Weights of a small mixture-of-experts language model, trained from scratch on English Wikipedia.
Training: a variant of SOAP for the experts, 756M tokens, 5766 steps.
Below are experts of layer 3 (counted from 0) of a mixture-of-experts language model. Rows are named router (the router's row for the expert), gate (a neuron's input weights, with its number), up (a neuron's input weights, with its number) and show model dimensions 0-255. Each number is 128 + 32 x the weight over its row's rms, rounded and kept within 0 to 255. Numbers have three digits each.
After each expert's rows: a language model's description of what the expert responds to. This comes from a sample of Wikipedia text that the model never trained on.

# expert 0
router:113097135114100172076125151161046113152151096122147166096154128090107084150171078155099100131106164162143097151099184156113094115135122152099146133194122120181119074124115115186146114082156081191137124049152131139117098123152142161087142088144147116131146086159113111152121143197154078133104086149101152134168161084143152163183198100116088196111138121148115163145138125160136140127174088145079107081155114117191102187097126187121160178129114093175099116118139174139165113110136093140057092198045159133093145089100131142098146119111076139162109149156154115121149136095101137044156193135135092124175136113113154095163140116137155189182119098110121142163055105156120144136142153102071123129118071166159166134107104103061181097147105136146143131166128155113152082163135151
gate0:093123005148114143205113153126113147110077143096164102118151152110119120133151139143137130136152161128164098068076071125164103106079166107127174167145128058063106088131100135140159131141103100092152152121180075101161131187142144156174150136129111095146104087145113132147141207178144144118100108127110172093121142105140094134150128135105120092143178117120097073112088132125163095207229158121148079140084128067136103141147102130101094091063191062162116125128193133074120121180196135129119185133160104079130087149111098107115110168151150145123156139140141115132131117130122154154089118117105090136138143122121112100189168134131108114157107145097091144199195129091126154139181129122113143171119089124143121175082211139139118086111159091071136106131100074134093111126104161
up0:142123131111166170244117114108102124101146159111143120180148113169115142124092137169145110137052095119114155098076143183096122089081125155071086147115179143134126079160130138161123151136136179100171077118134171145129175109185130093138103068106104171138080131099108056124103128119126127133138163169073143128166149133142115156137169129183126109100104139150128153094130211172184105142137164130150136173091098102213191127167172150169128137149153153207159090117112125124106127100171095136161162155158138164131078113114145126125102132108179097159067145098104166137121123113138107144119123113161131096146100168103162147152158130108118069122123144159170153176101180141089123093123169148139127136103033135155161111121184142182120134127112096102091108144064014190112147108132116
What it handles: Location prepositions. Prepositions like at, in, near, during that introduce a place or event, especially "at" before away opponents in sports schedule tables.

# expert 1
router:142126123069073137098102133107163087118084159107121100100138147139135143126109078114114135071114132063031145061153117134162163160158135109038159163145176148153091162096132099124147149117149128134125148184165166165154041120098105135119162167093164101098109127093125083085141155151144130186208216136127168123144093112136115142100082160137116175125126130079124130138171042132129111111102151121134127071077064125090144113115100133201105119117191081113154171157160113143084113110080129162111197110124118094171125083146093048095080124162107134165095174146106117147103098115140065174092116144141146163141126108138111133116083143122093105158106116118127129153135093055138169099163103141192132162142108175124116111086094087133149124107080082150133149128131088178091140139138131
gate0:089129144108170130060161144138075109106109095119156115119116105108155134190158093123134123082134113177125142182149041165167119138157058059110153134155111171152120167140119051093159138157146161175080199181099094135095157152109089050107143177139136141127114138147097115152106131076122104111084139148103081136140167177110179216104126116170151111159169164171082184112121127163133132121124109167207121070115067153070097123165163130103081138120103145159129141077070129154131155148104120076151170150086137141143134139174090133131112115150146116097138096087127148114126171153105110201100163158096112124115109134108137099084148119086111125116133102151147115172083110136152079154132088170147105107110128124088216145196075176085147155124120153132165097154117175164176139115114154
up0:164200073163127104157175096152115165145178132080035096193167139147162180130068123151141202188187175092131077137141119104114137128124101062165160105122112160137121173111103099187153170125083103152105150149158082122157060130148086115122149179104141167143129141112105182158151150122102160100114198087208108085118083088140136137093117137129132122143098157079138146084122107133130115118123099112121102163148152120157126155122142085074141074099177107099087140065151162184138190128163119131169074112085129140166110136133123144129134097098173137146108148124089131103159169110110096103187119115146076142108171130198097118096138189114169150166079150152146067146138082133127138099070141126091148130196146143184120086102093117154134122124157121130112132185134090141132159128171162
What it handles: Mid-word syllables at, ro. Inner word-piece syllables like at, ro, ac, or inside surnames, taxa and rare words, as in Bor-at-to, Hyd-at-idiform, Cast-ro.

# expert 53
router:145139148100034152134102138117107096105104141119151148164100133148124107151181144061146127095062118163134186206091115104133064155142175126106128108076080088134093125130141117176084151094139114115106107087136130094145094102141165103145155113101103027175139138151165132143143114137192176133098120139146185115165227155093106111113139110132109141129150092137199136119177163132212161149187141142129140094090194147177129171133142065110119204109074136185061093150084149089130156087082124154142126119121157123105139112115118152148100191103122130105134132138179100063115130136145114176129147153140151107190135092117127158170135146110071182144149104149137168112077122094093130152154145132129059116110124146194118047084110096091136088128105146128146153106126152143149106109124146
gate1:116115156110143134112168173141113116185188151129162142198100117155189141130059115151173079124092105090113069160123026184132104107107134077044094157152151124149136141122141086144155102131099167136175151133170103140104111159124129119124127130132132124114130145050166129152103131158089081082152149114098117046146158140115125108132103180125150157081112051159125099121162121204110134098175164105099120126190133124114109116190109173141067074144115085124070148169093175162137124160083131137080073127151132153126114127127081138124129171127160140123206119182110107142093169124139131114171096167098086101099113138187141161126113141124138129128104149064083134125152120153110077062055104110124093147131149111136088182086143137116132117120145046111173106110127104180131178128083107
up1:090128138114140105092163164124122101148156103162171127155123125141180162147114119120134115174107126162163082116108088137080131108053143120082108110117090185151094140141183166168054071103151222179112166162124155111103116124126089110181107082120087131162139162114143150158135136159163155130176104153121153118156145174086082110129131161117155137126135105168134103083138114099116128162113086157102163156163168123104128095101083187173141121118095107141103158142072174148148083171122147172083087096147120096146211124139077126108084139133150110143145190156186064117125098171217128114132081186116115190147086120161157162158153157148134121212074123083119125133111124115103122127086128133155157161112143151184114098050175146127119204083112111107153074110186167131178107158128117
What it handles: Table cell pipes. Pipe separators between wiki table cells, most strongly at row ends after shipwreck descriptions, also in sports and review score tables.

# expert 29
router:109131148088129104133172112075147138104093120078165090151161146140090145141122105179102148135152129074119134123162103171114184184122121154153134062165216164181147098109183173145167114168119208123146112131125138144178109129102108190148168146096095076170203123071110177125145167103131125116150135179124125140078093122161145095111118101141132096062074107127117170111091127121169085098111102162131083112163085092057147108098101097084099126111143115108156139145060145178098134151070132145118087114104073121157105109123056171154118107128130119111113122146085208119112091089115069098123164085103154187098135161175097195124107116144172118095138151123075133138146170106178132166084082147176115103132171141103105103115157178138118162138182199115110126099127098132141114175135102
gate0:150068149128168198088170119163097160098136115094150062097116059141133132129135108154142128175118145152108128180105117152165095081130117101189127094114137138090110095140195075094156166148154146106159119133137086115089132165066052060138125144137086102096177123081146107122171138136124178133129097147154165162160112068132151088143101161103153163162097132143178132100138096134137160097166121095140042149124136112098145156151073131137188086148143072147115109097118147101153157116144146129177102182140190088108089142129071125137111121100087104136194120127078177111088109095111147135103131157123135170125100088129114143134100038165138146143090077078118103093128084093138119102126097136119172123114169197087164181171111128099175120124184078167102113089140095156129164139126030
up0:122123101114162063053126098134144137092132124108118069131041128149121112157094164104160137089087111144116126144116117127104111167108089091127132110144176107137115069161153089117092062163173127088123121121137177094097161167134106178134177174076106117138115143172136099178100154134092081136106106208121120117125151122129119167119128142141113070157122034103098125095174127135103130113129154088089093107108087096075098131137129104135140080125106140174112127175103136125117104140113201088196078146113173119179150106128134179100146154186196166164164143116088102139124128146104145143065170098077103079100129100100126156140180118172097113147117142054090113119167060165138180084091184122162173074121179174139046100147173132138100108147110126147118088122152117136102126108128058
What it handles: Scientific word-middle pieces. Subword fragments inside technical words from chemistry, medicine and biology, such as eth in promethazine, ogen in plasminogen, erv in hyperventilation.

# expert 40
router:210112111192100203131150135125169126100072120138140078126113195097139127131133135116129148161118130140173155195136177156134108149129150141138164145140093133132133099102127156187098119098132151149083129111130101129054232104163090152130209149101146149128211140118095143121132106174115108140181100198151143107191093110082137146122147150117112120104097175156091074162153102117132155125135098157135067104124146090131138146083109107163091192139187143177120129121083164128184080101126101161085120039157098133124143086106185187098126142132155126189117151137123110173152101130130092129103143154126100175121137107124065179089084158090108150140106112139158129126074096106132091166157167181097157098149111156119086072055133078171134094127117143133105138113142122140142086168071125
gate0:156138118138132090091122093078101117071130125067144104102136142069095104170102103085060100028167163192143091075148081202120165163068111132112111101147118104126099056179147081110133146057110163113156123086170105165102140159109109113149102127153128100143143104099106120085151161126132087092086109155149220142103085123132090137136079108151132184139115143159122120113126126156123131196089103152135178102121126162095151142104149151126146098117183148087111155134166151134148091166125134098112107162169170138179059098180127139085121163148104138158110116102125178132163133112119135125166098110097130118122180128120140143137091195083105068094148104163092139142088105106121189102150114110155129172119131175159045058081138152133141108178134124139114126072112085172098151165063151
up0:119139083128091133149121101132142132113141100145121195086096148164106125206104149104139119155121121067081142120175163161129121151075065084090065134129097133086090089108156079072178119163157080066129130166114092093114157127131108114115129149112107117124176127096071118116164120150055152080161170112145133139109163069132127135159133112156156090102150167103170146139093128134186130156083140136087108058084186070151066151149121146140133144150119148194142183119116155117130118128165095187134095104109173134164113146140131095121104135098120123174181139161124145099219177094128174154151131132095085047154136094164180197104145142138085119103166153154156124132161101180140142061163111201123137106154131127164187110140117117158145127177092075177109089165149083117155156125162106
What it handles: Infobox and table separators. Separators in infoboxes, lists and data tables, e.g. bullet before Density or Total, pipe cells, colons after field labels.

# expert 7
router:148128179179118151124161137127157094103074104148110125146102090139108104086135060066128133129169119059089120115143152133144075149139102094140154114095083135140151175135159142183155139155145092140171146134159098165096091078085166152135113139137114090164123155085129137104091146170163155141155119089109148136138086076100149132143084098106064095086136153113123118161145146224163143176103106152167133163109085166145122156086152133127156184193121067115143126114152099184135139097124138075119132164135181115140132174129150188144124153101143122181084156098104159151134147071185112130126102134158107122118105081056108211174185129197084038124157167154094181150103165076105085197123116072127101115101124108068117113133070156107108072164138163124126148135100092104143101156111156
gate0:087163131174152147123182157173121125058178147106149158052120124119127129118116172161162146072159106101121125091136167160126127158112159088083141130151169162149131125096118147122137136068146132116134110087200168119162101087115166156115137111146160151134104096105105162124072143158127109159143124081178066155084123091111128167125100205122091150160138145099132148137143116128120177149180110105135162184090150141077161179125154138095132114116125131095122185144132040134103168105160096149154193122182186114078098082118195121221142153213105156172161085074136135118153130132184107111183176135149141192149123132117091100110141176081148135097132128064138153144162168110141155160161129105142116139167120125091112161081085111154099129182180098112140129129188144078087187146136111
up0:079159164148084099125182157174132100123110081159123160134095084078120072098126111163136163141129131078143094118102147193168104131112071133106145117167166104139080133120146086092138122167168146102070160095131109113107115125153142164140118067089123152152168085159097098131091078142145147123116142117099137086134135154132086120124125085094035144116067147154143111146146060095079127210070141187102130141129099115112113087187078182112068044154063115066105137129187115131158120153094107117117191131144181127065072121150115079069121101162163166173094174151126104118104101099170115068116121122142091119082136125122141153126180154135140119129190133127157187114140132130160076127105141090096102126146103149119116132170135094088156182144109097175190185159148134142143152105114149
What it handles: Name-internal syllables. Word pieces inside personal and place names, mostly vowel syllables like i, us, ri, as; for example La-us-anne, Nickl-as, Kaz-i.

# expert 4
router:071116116115192076065137188173110079151154127146071149116109197148133135150143106139156172112165124072115123128129170134115166149135133092067078093145154092054106092159091121153117169142098119135152106114123100166152149096132097169147167148160125066093093173104124128093148110148122129115113164166129144142134166155105125142146158118095138128103058176081147108151117120181140122222149169101119138098098086122140097092127117142126130059201110135053138115175146126185180123202162112105157146149114162129116127099178112172119114142159162132145151113161093110136109126095119133106150126197122068128115134151141127168127103125113057121159118111201124124090136113108104092151163117138154209114134080142142099156116064043187198120131126084107209170142154140154079147138114123
gate0:101102195097086131157155079130116143182162136089086149146108060151112130118173100136160075137162113152073160092150150202146173119110135120108081083063103181158120123118096117140191212156128154127156143164156185155104064135096078132154143138125137141138143155131141173104135118151156144083159122091115151141123110154208107082153137056148129096146177148116133103091149113099110082119208136127124081173156138158106148093151126119106117114137115152030193085150166131082113125076141085131157160108161075155159204157141069116131117066132100104108083157148121148132089086118157138184162117067087131123146141166113125119146114164131150147145152158096145081106098171145113116115132074108093114129074132165087174139091127090150148127183185136075137110116120066117134139175132119
up0:164109135163138116148117123104101178130143111183082125108079154106147115128169127136119172154103150148178092166164119119117112178137130165143119092078142192125122118075130109111125107093144089130117183167171127084151174113152097071114116071161111082198040155187145142151099109122119098178122142157129113117172144098117086163138115103136101103126132144162135156158118165091157165124095096112088108066106191108096066124083120146115030147089163132114134172135120101172166161113156107149095137142091147194119147121133145133164151119189141096126137118103157150143038128157117140101136153169175092122147177138108212079074144110113119128124081105144130070090102070141158085104092164062091106177119172162153091096122147081155120137085188107175163112126139107178092152117193155
What it handles: Mid-word consonant-vowel pieces. Short word-internal pieces like ow, ob, ad, aw, often after W, H or St in names and words, e.g. St-ow-e, Piw-ow-ar, h-ick-ory.

# expert 14
router:130134108154049130122052095140072145128173100180182079195137118139120088181122132088148134103116098192092108118190172117102138121150134125154193128114163119162123151113158113132148158159179058070122139110106116099109129122072079126154108146132149134160098098158063130133154170136150078130118119188141182121110112099125140159161103145149137143148185084131163080118115197128105106154081172092190055131084141107131071138084196173098145160169107097186137137141109123169113130172136150072100105151150156045130114083163134140152104068138117144127135126147098169123118067112100162154128151095129102158111142102139102130083138121077159104114114126135114149154183067150082106083155177093174163132090142120114143154098123110133141145106101136061168116167094088148175200157106162
gate13:152169135136085105130097127128067137143122194174150181151135140142146158130127150094121138108140199150129131072099149098089154132082097096155101138093182070142137136190123063114121090098138071115144156082121175135153112112134172157132132175129136132003195171114155151171126124162114118100113116177131126159088092116113160086147068111203141123106115126102180156071097133065123158122104085094140098088142114148112120061085159142074171128145131104137120146108131116160138115147109128096120113116127133083120125129161133155134127119134114128133176179151175148155190160109130114186107089163180139087117117075091154053149150138137103107104139138138155136072163166103098121152186088124107076178162059098150134124184082218103143162109188089075124106147140156165153160145155145
up13:186104139115114182124090113132095120086139078102095152103145093070139135173141114099125139118132127064111162104118107083098118149077142124107087103111142202065150085151141161142163154145126117137150121153160137180132065157095211156119114112135123079118149108154142067091108140132175099155078134117129178168163120069122135137110129121134109118163165129163127131127136187110104134141110065132130138118110152126107120171155151093119162092167082152086195147198215140115108148137132126153108112088186154154105145160133170120160085140078152136168146049139108135073063159123099163153126164108153115142176103209164189090148189139144097177108158172117092110085170171124099113164210135143129170078135116109121134114091126059154167101140165189134138155137158083143105148114112059
What it handles: Vowel-final name endings. Final vowel-ending pieces of Japanese, Indian, African names and Latin genus names, such as Noria-ki, Shishik-ui, Banerj-ee, Roscoe-a.